python train.py --norm_eps=1e-05 --optimizer="soap_variant" --seq_len=512
Below are experts of layer 7 (counted from 0) of a mixture-of-experts language model. Rows are named router (the router's row for the expert), down (a neuron's output weights, with its number) and show model dimensions 0-95. Each number is 500 + 40 x the weight over its row's rms, rounded and kept within 0 to 999. Numbers have three digits each.
After each expert's rows: "raises" lists some tokens whose logits its average output raises strongly, later layers aside. This comes from a sample of Wikipedia text that the model never trained on.

# expert 84
router:448455522514524477484501477431521535430537460508453492523477497511537494503391494548505444497523506469473492457495556455495516440512597547500484520531521537437512446506457472575506516487527580511544531487513512397523527449591533470433556482473486508490439487507504435505520569562440512495
down0:508539495458508436512510554491521484469508459468460617543547554541436515472557502429496471400485522482502486494508494489527417479503506451513509506523511418474474483468465569550513525439464474518522479492498517571488558448532583514563438490511493589502482462452479539478427508460497544475
down1:534511524498473567485509465502491513479489516487572460516419472439507495474519494554503551447461452474492495547437562479484506494459551498546523451466505505499496584537554496546536494425541538528494511553467553438406541584499539522503438406501499530500492473529544498556500508393442526482
down2:506494501499489484484477538483449541464459482466430495540409465519470539527506541445503432495558527532454432438534441419459502491499495499518517466519425459508456394560444437522504435453491465489532495508476460523528561498487595430497507514511472510535488440554511453477499504581499469485
down3:537493528579536456504515475514514516488523468569501506453480540549525571511499474448554480442504509577442460526519558538544607424476492522493513544483441491573506525458553535535462483433516466505514564528534523496575514486533446472506523467470498496434549464484551497509406581508525485512
down4:483503557537541512603515487430494470507417538507564516531590509537546456471467430479528500553506495485442456548503481497524479590482528540459498480546475466533556527480506549467495484533537500471554549483558552492460462518491521446477515520515425543494487553515491502546584506567555449555
down5:471452519534562531556531445495482542507485468438525451495425515543520519487527445490542416576511506527539524481514497437489514546502501605501550495521476497499503514486550511535542484489473554503571472544462479426504514431477515528461573572510572509493394491492407483466472522508497452467
down6:472454495468509476492464489584499585519440416493571514452506515468473490523541509546474472552496529534389524486543506488533464456523515518481512517522483606467532406474474572539543483487511505467479520500475441495514488544477515463561589485554461520512444501462535571474433479534480537515
down7:480531507501509442532450484556502523527487518497496515424413509460530470479515462563561541502535449456464491465489533482504487405505532489471464476438469549521485476507496639478531431525524565584436537542550513585477541465494480516482477492537538539489507516410494534464498484486534512551
down8:508511460558532460517513521531433500537517457490488519552515589484490438533528478491456534516457505547471519533447485387498507358524490398549518458441541483450529443478520439450500467519501508501489498475535524502528529430512500476505486452487545514482566503492467406548468493498527540474
down9:510450452479540543530503493570505567540505470553462559468474522498456549546485483447522521566487495467502507504522514480504515502548485480601412561526524459547572422485538489582477559509473497545554511443520534496511475473532508478492520534583566487505474490508547511486520523384466560458
raises: "ar", "av", "all", "oc", "ur"

# expert 54
router:535502445531550509514518488424565502491579444519440525528527470614583524438424503529507519494479482510527553505488526464420457526538484484457513499550505561465538465459514497475500488503495536519553508536536514497444508487549556476459576427481443533540487423511554509556481525558467501463
down4:474452475440441533598529467443488546464502495480562483505516500529547461477539492507560495464523527500524513446498507518492480480423501496464606488520565544521560508469499481469522560473452567495569467503555518493481464545559575475590463402485569544517489498514504570504487498522482510451
down5:546542528509465525541487530467498484513487438520488573501505565535511510434480567468458593585486591497507504530474480503511496521467496484507527514530470503459499561460545544471533496498437545547518556628522495478474484484519557485457530499480470477449524454425436502553485538580532571485
down6:514552501483502585457521501435492557600497560454498499537511504449465482476584456449537554480506534433510504486409477490511477511500478524500434503601463531468515554466470500463416456495512577499509582473505475499514520510508452542545440454503470516442482454466490472510521560442461501485
down7:512516480491459539524447470468485569533511542498511512539445427543542410552553553516486524406546454470492575440525518502507452487517561535464476540485546537534516488515485522501471503453516508429581486486534544575459465419489480519421443537434461499557493502519525530525541507558487520522
down8:510529557464439439538506573484461411508511502528493466532463454546525490511466526446560495520489453496517464481507484440491537621435486461522498469522499495531520505480464491386478519492446460508430521421441407516504545482488595481490496489488526512470515498493531423509521466530560484477
down9:479580453496455522463506498521520499551556518393462498483475424562520491453496544415496508425489467471482559517473535570473507528536448450498494439481515506531498538531508453453432505444488473404576503511443456532524502513543568484528470516492501514510500472459464524474427559483500513573
down10:509504513541514466502527480417506524479570484520468597562497526544443476518508481517531504508533532520442565515467511484461530469535528546464512451542539530515522445512536468557493564419507560492483508562580460476564513532542589468450469454519518488489560534408480496509522528410556519502
down11:550515498516520485517529446554490488475502454520535470467488508432611426511496569501500500511485470468439561469440525579525491555496493476503535454465501522504547494522505497487548518456504532508554467469546550487462526442452533465491451478443578552517496554455589519455578529477533592454
down12:494561479505415568516526426459502518527536554479543497473485482453517524443459457445557470539523557533484522549455537541491431552501478521477534479487452496519488514479513502530558534514525488572544602521513545446502523556418459500440464489406530513551529479482482511570448440467482473506
down13:544464534464476514439542499502536500521484475543490464444556497508426539504464436472518504507556491486469553458531517556495435470524499542506492502509446515562475519501499461525430472481527493479556553533406535479551522560517401378513464540394517461518505509453488451495558518531476525534
raises: "ives", "ater", "ife", "ind", "ions."

# expert 8
router:522562528576519517477583482499549497459565493523499512512527496531564449555467496527461505557532460448446448462475571520484481565522441523452467530477460481468402513483535488581506509568498511513464538431511493429561516506505515482517526536482426555547515502529502448514403529505445510478
down0:481472444515489480533485486496458408516525566548508446477495607492555434536437484501507534462520515511518520527525559512463545515531429471536525451523575542466553474512473490501506499517485528452497543474547410468486460525539559475447473536513531521506567516509456495489596513609531479546
down1:502496579507541492449547497536526494495526458518550530405479446495488537540518501504498429490589525427434478480461497540441506499457472468597471438459452567471508513471476474518455459512532522501482537540583559495495434488422446514529502413540475485447534522457541525459522531507503503473
down2:485523554511578507539487462506530508452497468555470542494502511496563502503504491483493524553514466505444441554505498476488549526550488510546493492499437497584554592522561451467445490473494491489560448518483517528493487507489553586451542496446562440570463604435478506507482432537520474419
down3:487595433497585441476563554538453508502567489470513463473566513478504549579483495442478507531468480525473468519529443448463549400517479453448549486475489458470462535518492430512488450504544482510477477492497562441496473490433491467440550501534539523562506504497466488509527494446591519510
down4:499491501485556552511456506490477604517413491497505552521523559431501579566508513484467457433550495484461580508508459467468548517478500499495434412479483586465531532543501526493440505445479542559491502516510532512598520499475403513470507469521455459500480488493466550504532554471472533522
down5:572531533490537509555515398431503570475518487459504506467560406487507513449518556545493544509488495427504522432465572548475477564503520442512480476558501460474527451552456488492486489521512433480486531518579575504498460445464528513508430488536487495480569468524567485480475510508579504504
down6:454475537513569437430525446501481482529475491510504523482471476524536548580464392473469587549542484433487502515575439470489396512527471507501510510494482480546461583520452485501495469518507513473534450519486505464485522491474497456603485421490515495559515498514481481536487525427451496430
down7:469502430541482534492427464469537607476447438500495568371534522460515539537484487551547480569553493485472545433438463454458489520459513455483497497502499492514504529520504462552507538515459468498547485513519432487560551512504532490470543528500437544436552555469519560493481507468500441515
down8:535566560488439489548516465483468468394448485533490512444498476493508510473560415547522495482517472471456560433455537549524478490494521468529512500492504530559497517470505544479500536459501495495510402485472476491478503500432493536482545452514497504616396513545448509485477438528575430513
down9:477489444489478467451484413488558590479434498498523530532456484481507490514544489489547492443491546503487483536466565515498474533527562464505501476505540589521520500414518590530455574547462478501495440489544536419576510437531523490516502507402532521493467538449566521502510550463481474520
raises: "os", "ul", "l", "ar", "on", "ic"

# expert 115
router:563474485505479545482506483545561523489544401559428498503530603498485499562483456513487508536572502461447478461484543524464482494519488518502502531497492533523496445439499489506513531600497458465518487495565536473531471410480585432493498484490455518588528503540534532519527521510402484444
down0:521528470479557531478494467504475515526415541504554493434481460447482414461535470441524524470502507513489460524381485438509537481473508455515472523587481493403492539492541561512517499469429480504420537599477508589538460506514467474472543508505499527554487516511464478465493529437527513469
down1:436451502467489466543513466468551467526432535478516491473446499492489433445534479516466522520458492548437543426497545540486520437545491534458585506466433435493467534507483519482528548423553532481467525482522493505469513472491534447522556579511478529433504580502579492463555500510409531538
down2:496528510496480505511454526483521490490561503493549546480460560467516506461465482501594535446461476506510482405463447537458477466516457496492562510450490495510431521486484442525481488435512484449485518415494481489473493619482424479532487474433516505557614481510566516511521461485543430444
down3:477490491535513515499509466492500489490514562504559531517478563447451535529534526553483488467515459510504549543433493521455490467522557463545491476415563593517527456515510502449552517573535472450498444478487546499501497537527516542493429590546520433468422469540461468492592543442559462537
down4:512575482485462526502572498447437531430514508454513477538463411429458500570472517498509492493460532533574423492515504567470524432528503528587487508532503474548542576507498471486516477551467524484519515530468584500484471452525508516531570524469474528533451489430487495475457449589499461534
down5:483478456467505552513438504502549441515533560541529418517495576504537541522483426517481490536480461516571435482442482570593506563552518602454536541473495446490523534546451535536478539481470515508464505530492525433425502524481508524521510568501507526499493555522511455504461596501521528508
down6:504516488504487514516524467590503499487522466531503540497486473454516460482506543563509457564508540527553484519527513493424528492441497562576478473492544503535488572493430505464582494519535465554431490558451567449577482469506497439583578471485421454470522552516502555525473499475474432519
down7:529460480528480519512460572537458476507546540557445489492457494533534503593480496507538531514496488405472557452443561490544491476526492487532495479516456451508513494563517446428433461506513477515500482537537515480387474527489547542452495546529456490444533572453517463541575564512569539517
down8:533437574463492550573442514514548469517468526470498500486478512535528489449555445481485572554529521487429468448503592535550514449467392483501505577539503525457550534502528563497502509489548543438537463533530504461462495466481441499503524464447553532493508508493560422496542491526473462446
down9:518470541571492438490528508440481495455499531486485439466495521474490540498547502477413401499488492481549626574547439512491590500489437514455484514537447480479501579511501487559511535541454436496526491471525514428439488471583525487502481517536507430511476461485511499486549546499483498539
raises: "ac", "ent", "en", "an", "ant"

# expert 124
router:492522499534505460474532510468507494468582398499490486505497505506503519540435426505531480461489483477566535502433493534484495574488533495510423476508490528485453433483534442535487579497501517465480544414531490427430513427539512450503544462455397444546517444531482539505439537529509465468
down0:532479449432501525524489505457508473531512509498487536457451512385432553495502457525489527528564590465479475539435441556541424486490519445567523477555492521471393498427517525542537553544468495557488437522487488483493519454499451491493507490550527512513435457532482531483460513531548551469
down1:548428432480489509473562532476472468512544494424486563466561472510476490456510465427502490532480518484492518511571494545542465510492442544522483557535471428435460534523575473461478526469527592508502546574521464442438549503453461488466506475544499472524462513458532515466575514413462474483
down2:557516463494497505479531458524467527447452530505533498563428478380498426553392496543582486524430588444454486475537491580497502477465499457525515518549480440494489473523476525552516523534547508461506504486545498556449499465499482484472556549507529516473511490443498539498476552559542452494
down3:491548473528533549491601447465482510553511464437530479468492522459432508522489487444541535487463486471444473424541452567473568485502476453552507468503557443502539485482492516403509481540555494460504532453486438516461469616467540528498469554427506458490504468503498510443502449556467508501
down4:520438565504544477520543506555464537488514522488519452502445501448522519552462476506564514555480443559500456425458548544533527550513474476383556500498562596514489495533474544433439531482522481474536544453523490482491521471492524515575536482482466455491460485496545481423521555511511466582
down5:577576567529475534555548473504490508466528498534426484557448461501489500513479445556550541472499598562498474494513509517552534517407455464557442441509436560531552526470469531504448420488519500515462517489570521505498499470538500496470523488499523564464505580478466468513564535552496503488
down6:455482462513540467503457503520464521511590494532524489519488533492532547482506529444534510501456604497530530530486511527485480530411454489585487531491524485521568543479499545511567496464457510438439483525443568532551419507585503550480484494476462520501525509538574459437535498471595441487
down7:547573611526499516529454551547545489535446571391542481538446498535480546540507472521550489514454457517485517488553492524445506449486496489515580522522545525490537512567478597491478533482431481470552569556425455493491503449501471470501496471460542464496476508512502502546446517490547516497
down8:461532501553496464410512461538491540469509577450516497464486460535454524507556573499499574478556536480508562534526429429517406563444469457521511497441458500451582543488492493533551531516490482525482500478524541566560502460506462532502571524462454522499494506512568524502566507458547530528
down9:463476508493554479462498522492539558437513584527512492542499477460527520539538539559525438418482510543473390525474527493463524506461453442494496592505492530527487521514499450463467546481461508497467503469508508453506562428523633520479495446519448480418461511478486473462486513481430468545
raises: "ic", "ick", "ix"

# expert 57
router:506467447531514503504546486468551542512468491533488463527573539547533510460495492490541517505476443483595447421509544533488487588478406454504508515504524548501485494474496535502568544526392523568486535481525524492436484437467483477507504487498505468521502434540570526579472544577451482438
down12:455565516492460524416570448552425534568485459540509496473512433426524530524516453534523504611532500538462485500534568520513571509493469485437457475422474480420508497456580543481540477522529510550536531538510492496503517479454505511516558440557491530544513474529506513466547483519467477547
down13:513531535584522438482472531472509576523522564433517495545439461465540515522471539446515416582470528513486511465468426517424499515509515568443459554522462532476460527475457510487464496488467487518504524517539471556579538426472545508543512444438520442509510479523486479519447506484518571569
down14:507477509470511516465496506464471471534527507495501500510561475442492541523525513521451490517482448560503584490516456496455536554474495470508505446459472459541466574531507479416486362489551505409528527480550403460542554486555469521492393512521514527537478477505526477430477503491482512576
down15:465555490522557451526462435538540519500553522517525591454519513391510442483526491470530492468538504470497467501395483574513551481451540481443506476483439498482554523521523518557554495468574505549496457514468526530414532419498501522540469446519529477482547515551459476549481544500513449480
down16:496526470459551466439448516460494506470567450542571526493421509483471499524517518415458426465524471495460436454497462537483523479490514480444591504528491492479486517553507450422599515494526531412477511533479497557475454453484479481481436536457426485504481441520461552451509522504546535473
down17:546544453499459574517419536474531484544491489466540509446515545521510553529562517564512515486527572487468535487499529513501452452427488484477467511477472534443478514462465514453448385452505506479555559490551569561497554514560447461496478525464553556466575511520471536521471528527512427524
down18:561511498407488523477553470489504471498461466578519485414539459510506461529504506471513515525485482535504459503511485397471511485439409492500521506536522539448483487490519530503437536506526516440493493617493471506458549482433456490595510470550513477458511521522485586493458509512463394536
down19:426581491552448496427432431538496543498507468480529571503551494483486588558510508499564507526508544451491478514539571504493503536408527403445498514485511510513476456456481468544528475481565495528454603507448510452457496531496485490492541462458483553452507490466521523545501461454500541507
down20:528503477416550558538468536492480486495486569516518476463453464517471493450437467525492536480539525596471467508454462523559512408478512511493486440547469458553471438531518443497487555451506461496523573485536507521465579536445518555544486531470517411563514482468529478467547525487474472586
down21:434526561564544446520465529518532545526541567496534438559480491465540515463482447472449482496464537492533561492520522545522419515494556497574558500534432491547500542508548463506559422442466514499515479512483496499515492543449516480469474508449388464499503502533491527514520622483472493455
raises: "en", "ar", "i", "r"

# expert 94
router:476511558557533518415526523406532602439460482553462471509534497486520514529462502558506465552487489490506521479424566528482547511536517501481483494490499445467472490473473500574537546529535526583481522420550510467543479507523536504489503524516424506575514531479512535453428457571422477486
down0:508469516498493492514481474507578441435419450427544486497496511546446515507542469475522452563493491475555456541490470596451528496476556489543521471454462474486496509527511454493505477530491485438470468529437545474548533506423538510407526455486598412547468485500503451484494511517528540420
down1:549566529463512435556471473501531527457503451539552509510478512459564567452528476436511529464511458533519468495479475535488536466517472568519463513502493569483456519481481544436499505482470520495519491490509549449485496455483512496406573452495488455493459561525397480521590432534397450498
down2:473563551455533447451461584561520564534502508515555489499537497537499506551450468499555551481486518523542545520612474483501470482473526479449517549429546460509478518491527478402532473487469487533513525514585472546495473476496555472432468556505480500506509469511543433500541474506467387527
down3:521501488520564480495500373495495538507473488447571511420445592493494547516582468543465454555483457458522516511530488454553473515496466481433478418509463526465511508465469459574519450489476506575468459441541463556499522516500502509495486493487511568445497479510564537556519532566541494505
down4:518531459475522503521479499513517452523504524541471437461407511422530478557567485525450513438496465449483523545512513505432523455503539473422552533508491535439511496475499417516512415476544529503431569519465475433479462518549495533545457486503459439478437541494540439461515475459508563435
down5:548468540526424489487494414495512439473561482522498496528517520493508445537510408426489493534413474469562437505493477522520471491453548485448557456566457513483429536486520502497452492548513481530428519423458479505481575480415498452501483483491479542541526469538528501534530479479548471590
down6:468536486453474491546449556488507508441479547475522485500502479495483552451504526501454485427581436513514485388438574539493499457418472511477518499494496452441543470426553510488508520487449445467525549508486513526449419437516483595445556465499537513455530468541471495510504502498486456564
down7:536421493521465529488483547490466512453513480502523459495479481484497499619524549556570460502491523469523552492568469452476520499578438461491461422470527515440499584449486537479525526492452575460478559524532469490469473527572519480537517517472505521551584562528510503492440453495551440472
down8:459546461492440497490478527517516528557473476513444532440440404532486507533555529488497533514454544480525560527550555489495542578520522526474454520516502533510461411460542512384455548550505547507478506517448557462528531536384538525561526440518519468458508499561486501512504472513467507510
down9:493503551452565546577463483400485485477517522481523555433489479524476464465515509508523526472439540482454488487548472468555455507478494483418486449526430486415546482568499504481501505509509469530507482568471536488528545555565518611569489455538461494520481411443536496515516513562520497509
raises: "at", "old", "are"

# expert 120
router:545553494498499440503545558444549555456505486506522466507514564515514500474481490544413522428555429497538528444494527488512513574509467470503400544461483501534546487445493523503570537566463489578502455460537541469553562501514507535468499458550465400564445507515506510460465488540491488520
down0:525475486469505512540561545527511515529510466441483626508520489505478542515493515485438549520502543482448527542534489477457519519454472533542467572488582554476478469539514552494440505473430491513455568529506472554498546462519563481539542465470445515563432521437529525479594498526437434510
down1:555488442438506523547499452517405485483448495539489448442532485477374399525442519521478486522528483446488561579525548525495538423539479529494496509456474439458535509516457524480476483433483550555524516494509549575547547524521471500512501435500528477541461518473506555477496471485480545511
down2:475453482487447464561472448452498531442446527483409481500508471493527516505522457512520472469614449480473477556488428479490481498503477454511433532482505446490511511483536546480455503393491465540467513465493519555449517498532526457503526510507489544532417520472544590508559418451458439461
down3:533552449517451398518491480459451475562462514440508496542523583523473567539537505477491454531508471522495488480482516458454508464449512495522516494527507469480568395486462518461450541442464507488506433409434411500510518568465439459472512435501485527511478575469512471476526472453507514518
down4:546489484513508442547508570506482525493537451479565453481528474521551464557482541487578512443508607515579492477480559484545386459427466534450527553510452521526456475531475468517464450443476472509466506495483441399489477528486555506533530493513517481461523478448508496509463513580525492514
down5:446519470484548603473503526455505462513460441497418530451505500520504523457519453460550489510471500495456486472479456483494444504594484460575523477548440519512470484426519477493524499532421521474511540547541416530415544469467517499549457497513505473581511511501533467489597494495571487453
down6:494535544507504482497536524475502448504497584469542497465471536514542526543476513549469503450501524415492487528508424451495448475540434483526512510583559506565544517528568479472530505535473535517534505463495483459493529507555394510488463552561495485403510446482547498533570444539560416523
down7:506515452497469479513441487515562471566469499437443492541438488511516461495442556544487545523416548587479528479489505484484546464479558502493474544465549441468473554481532528579468501524490451488438533520509505535546496570581471439514499507508445543438442456545467429533440499535510466463
down8:527514465539488507517459421529509485482478440493557524448477472501467527560512538460558453561463528445444475507551503481504455469532475508531479536459479578556537527493496530512497537452394477495493491483540457506579433490598471479530441539431529541507496582408511479519477484482487451544
down9:515527537512500431540469555449458409527446491579519471410460600477531535494479565510499406515439579442515491554566532516533424440521500463540540449500510530445468500532498548495507530466472515511501466475468556467508490532542491531491542446506483549461449491500470502545476471500525470504
raises: "t", "th", "ts", "de"

# expert 47
router:532489420507485486411440464445548529517508462517467452502529556538545468514483478484496419498448464517507506477484517570546508494538481470424483437529625535526511490491534517509529510511484558528457447419505536500530499488550532479517463464610481462541469508425477509452421505535506507527
down5:458561558509505485621496454519484565502432420520477579442564550482471531522494582463464446555519442396488521490472493430521500528454467518497462467477465451504505453554469462479465485483571494562468490514518510475491527477541487475530496463554498475475499514487546549501575462473497488500
down6:507449489523473410551507541503528507515573510545551481477499428460533552605508517498526466474515556472602497426455443526528458468530572490521495496518464458492503460503589514585537538532468481569554442559541477437478495511521464557505545461449516473498493497496537548512509484511482485484
down7:499518503495479519471541476425529460525506592494421491522415511509553520443499533392511516542538556523446482460463449464487505562470450586441504483456505532525459536522493488517502500588535518453475473569583470496523484481448451548513541567497511487466440483470467518508432512491526493540
down8:556471487500555562474538542490553535546469426494545484486494499487474445488508521504527522506490481561427534492555498504532532481578532511464487451484519445455497523478474523483490477565500507475487485554439580556574508522524441540428603494459586460499501519545506469453476537490408565462
down9:565537431510452498506413437483497478583432419481503490445472476463485576575519507460547478480532537527453517549440502541533476476470426482499550453524501463422501557458455483521444558464497479401509556499493494472509479465489496546521440528526555471498512481498533463491485451538515517540
down10:508461485470461475487441505480470612548559568529537491524516513465490489420472463471539512468507503452460522546557460550414462438536542458510470524560454501494490529485505486541515478453567547520467541605483486537518518506476514567578525500517421481566474488511487558425529468496487505525
down11:519492451466512536480534512516511509555517531531530494456523469545453559477412575502514483503488502489477526476413467593473454551496445509512496439478511429545451437499483527556447462469504452482461469475527448585458511469519468429489509446492593510431479502478471471533539499559442451458
down12:522554435477397491534442561537521445501503507507540471559531492449462563484561533509526529500499462581438582413476490516486501434465492490479535504513479505528504485537524569501535550422488471497606479529494503489444497494519527488459480483552422519525513500489477570493511456512523572447
down13:533452541542513560502462399514522498539535420484491561503424421498507516465532426462529519510518466519531505577543491525482527516530501473571510452539505455459498538537549437516564515521495537525501444472474554529494475549547499448477559499495511539503450495525470514467412453542527605526
down14:540496542496523461547482501483495437558502464519419513461535498544543460502419494574491455477491507539498503529440573520498536555450510530506527582494491430529520525477464560426543421520566541483455468472435499493496528495458462497457473441466512452438506463523406564502492444491494513557
raises: "o", "ec", "ro"

# expert 27
router:481518521569500488430491480477555575473574479536494542575594518547520498515465510512444518530530453515492531417453491467445483511509472466517500483545463505485430516541509507439538477507510540545537473494541561484543524481582557477445569503513424549503535408508484538521454481569471456503
down3:484541520432502539557465453501536504554545464495458483542512478518487526546543511510464498496570493517440517457463494469618480493510456527492477541477466516556429461491585564439489466563495524453524557570499448492511524511492488438480485551495498620436501459440494518492525491502586497483
down4:502565499410431499432485480521485509523570444518533427473492521430527543487521524483522467481568546537494534511538491472539451596455484496588534514543557490516447514433532556512518448455538520506464523481463505522478520559572562419486447570530475494521470462523538512481471471528525496481
down5:491575453513535554466484505454481486556466507493564524507489525526501568516507490504549464505551530518525520505539475527547504494504549484513506508462476529512541588451500516524503527486557529507562481466467577525553534397547483504464530434490588515503613462427574523491480430502560523567
down6:454467534501473441491471511454489526545513504504493523471451496482551573411510496434447526555443490573486485467533510445460503472485509441470501510417499469497484498494506531489393493535491474442577512522489459466469475388528493601471527536460439487505495518475461530496475411485516545448
down7:480516578530594515535530600536456494522459452455557473555488437558420493479540500409500544542483459518509483548469529513504478453529472547523544496425512475485477516493537532465507546514482504521450456495495491501516479558545517550503441472384483535518515458442543488521543528508440550478
down8:413597592553526454530489494541522477552484543520486541431509445488502503498481513471518524439430538502531459484479483472536425490465530499519500424447457476463494494568523542481490425452538429499528555483466491448573466549552560480499533469471535542527510488470500460561532476527494437485
down9:563463525475458451468518527560521466540475483435491469530483469391513479537485509534365547518460506472424535573491525490560511563526502521492447474489494464479455516491493509444520495461505497482480540549451471493498481536513458517464536525505537409481413550512509517486458526495541601544
down10:468539501540577491458448416485482547450461486548563458475445445497516525491519555415489549494573513489498535493517512485440484429497542450461496510504452534469468480423536464545475478524529476477520463500524502501597473503464560502508524527560461573494554503523453431451531529570560463494
down11:488511507538537516486487436529498476547537454507477509475579595541440474531501572522511471493484505487524590537489486488454529490527492465542472545476475543489529549520557425556470419521464578499496547439468526513402468509552577466464540466474535539504461537514515512512400543487480493541
down12:509492497482474546519502507531453465482453450476472451461561489543499517533470513534499568557505519560462455446543549471495505494472561487509563500554445467374433481456521539492535459500487464427486497482434474483569528451522531422519541537476489408445493476476540515487400526513522475477
raises: "illa", "ill", "ice", "as"

# expert 127
router:473519527590603516493525557482545526461474435524479459547522517491500475543490445519462420462492489516511462491553515488549526527518455568482478499550516483527475456444481520465546505534439511541528525471572578499519481520527550466593513488513475506519469436579527470571519509516412520430
down0:570415495544455604529529406458512478543488464481558565486505477512489500494489528463432526543414526531544490487531532504468550456540476451512525467513517510559500525475519535496480534494541507517539477546466501571516516462459436434447471513420513522486533499521540487594526528483433479562
down1:507458427497401497488483384500463553547547508446543535493499504524505529490489475454460487479540505564501462529481541484532517541475526563554550515546544516569471454506480521566502492501458491519431443547495507400535543502561577549473472476384456504474522515492502534511536499500493485521
down2:427453410486568444569520496516460525516460578531472517571483518584483503523430463503454412524488551467513450530471485577529475503436553545495489526481536468484516531451471467514457513530462451498472469485526524474537517531468454469534425557538500464580485468486568479531470463506485502463
down3:469522540569520464562532488445528495530458526511484477413510503515498427498499538464486541572474509449486455524522534573471548499510548499574484498493525518434434427476450460490463456420547522486446449490545534440504520521396481485491534511482542499551521483580537460515569501488475505428
down4:491575543498552452438457497464515576555517463485523456520495461534448595496531499493550395508480494496495485517395524502459450505511514482575511467439505537530548471495467559484496498519538521529544441525466458511489549460530464497436477514516508496588438460441500430541542489544459501524
down5:555461512492550490512534445572511469511483462432490520609531512513540419507443521518443519411500493476484493478478476526489516558482549504495523473540471484482499524487582527496509454428569524512467536511522487468450497456509499561446509458537471440526480612544508518448595460516498440519
down6:550471533486495570499520457474528492496509578573457497529435532475553450536560461489529506480449466466502504497487530481430509468586519456432519433475440543471475496472573474536482468488476590492498562512533477495463480538490528552405456510454465468449530520552511441473465562535549535531
down7:516502502527550533526492529454470496573443499445493485392433478525448492520520526507544509479446490506551503563517441513472495482521553450480476496488528561525464549487415388512534522456471546505496497483426507516482450466560443546505552460559434518471451479534458471477500482541422558525
down8:553483468543453503468477513493390509478509476529484493479493527431513506553513472520469426503526432529553553461520468525461480531500484469516553598549497519578500538460450559531511501491540469569495541548436472458506489549526415471543541603482550498528464458521496420488479530480544492475
down9:520576483531543544479427553547494479499449485528529456427498496476529501505564539458527514486550529500498525523466478478532468539532489448593465427521497381500501471519532560498528519515544548534492478536415516529484504579496515456424462486572488553463497413505461564486487525471478519534
raises: "3", "2", "18", "19"

# expert 60
router:471554523561502472518549520452519574457461469516390469476515560513481495573519470493533489529569480470483487529519529566543573578511539537480502483493570498530445505441479568543537520557473531504486491483571508501503536472496491575550503545534459451589434539509518511486518456536475554464
down0:508542571460480499482543470459490474549491492440462500483530511579544565496467534504512478504551537478530483553486498493448495416500435506522525380523472574533489492423479493541522507467462503523570452504538473547475576524444543492529486494457567560510513470522469542487521537454492451606
down1:528538489482503503533483508502453566556542577485557463436498464487525510493491562499466508512466483542550524537495515463412534525477516587564545484447533500556504483476492456465503501575552481466470482538468477436578445474488510500445487475501527513473527433539422532446472413535571495426
down2:488443453514509478506463501510542538569464505448503515459464533507496596496463500530584514491525520520482560537453563441464491467531492528498500477552455529432461507509516586511517495503484545501514505498437482531605554474495412457523463488558511413484562561507498568436552509474513466450
down3:506510593523460455468519499504503458503501536450471453452508522541510489435550541587466457476552472540436554522463466526489439460471456575459457541559517550511507479499497526557571522454529503543494524489543518489578527452422473491509479551530549530480500477485418487498510561484596543477
down4:527428522540484517494542582599431470519526548528528499493475560526466476446517492539465540478520511444538475530562461491552460528530505508529527376486433549495514485529537462574494495471560435588535543457449529482508461463476498504495479505510473480525539534579456551459469521473486505462
down5:461509521494506564467490429577486428462501567497438459581508541499520519560405492560451559466611540501573482447530475497495505489481504533457556512556503535512500519484547524492499497564458552542505477445530457461530507548485505481508471478469490424497517436481555457545524499536551483483
down6:519478497525520478507508486489507508414497470478506495458452561476543598499556481480460494524454509466474521505580497582558515572524485487388529488491498479434511474548474488545453471550488459461488498503525520509391549553535529515447546558523465493460528572479530445498525461482408467516
down7:514495518487491515554486502523440479492484556535488503456414582483445464495535591479493521434537486462494461577449500530531538529535516494494540484456518433571520488509499510520499582516452550529561474470507557531476490510441525486570548546530510461509518530494471581465521437441521421586
down8:447566475440534547491513451496488448460476501501528532496498577466467476545485523505540517483503494379458482571498499506493440435538528554476495499489480517567493469540480554518420522442545442571434468533525466524475446544488547444481492497510487520452440446499505474504534603500469558534
down9:506581461473553503463507436480413505510526471474601503483479492442519505491470579531533512467482508495504512527471492465459480552482486477488510563513518531513521456536567476479498463549460505451554539421571453455522443386466447470523523507487464484455546545500456546451502559422486530529
raises: "t", "st", "p", "f", "stit", "te"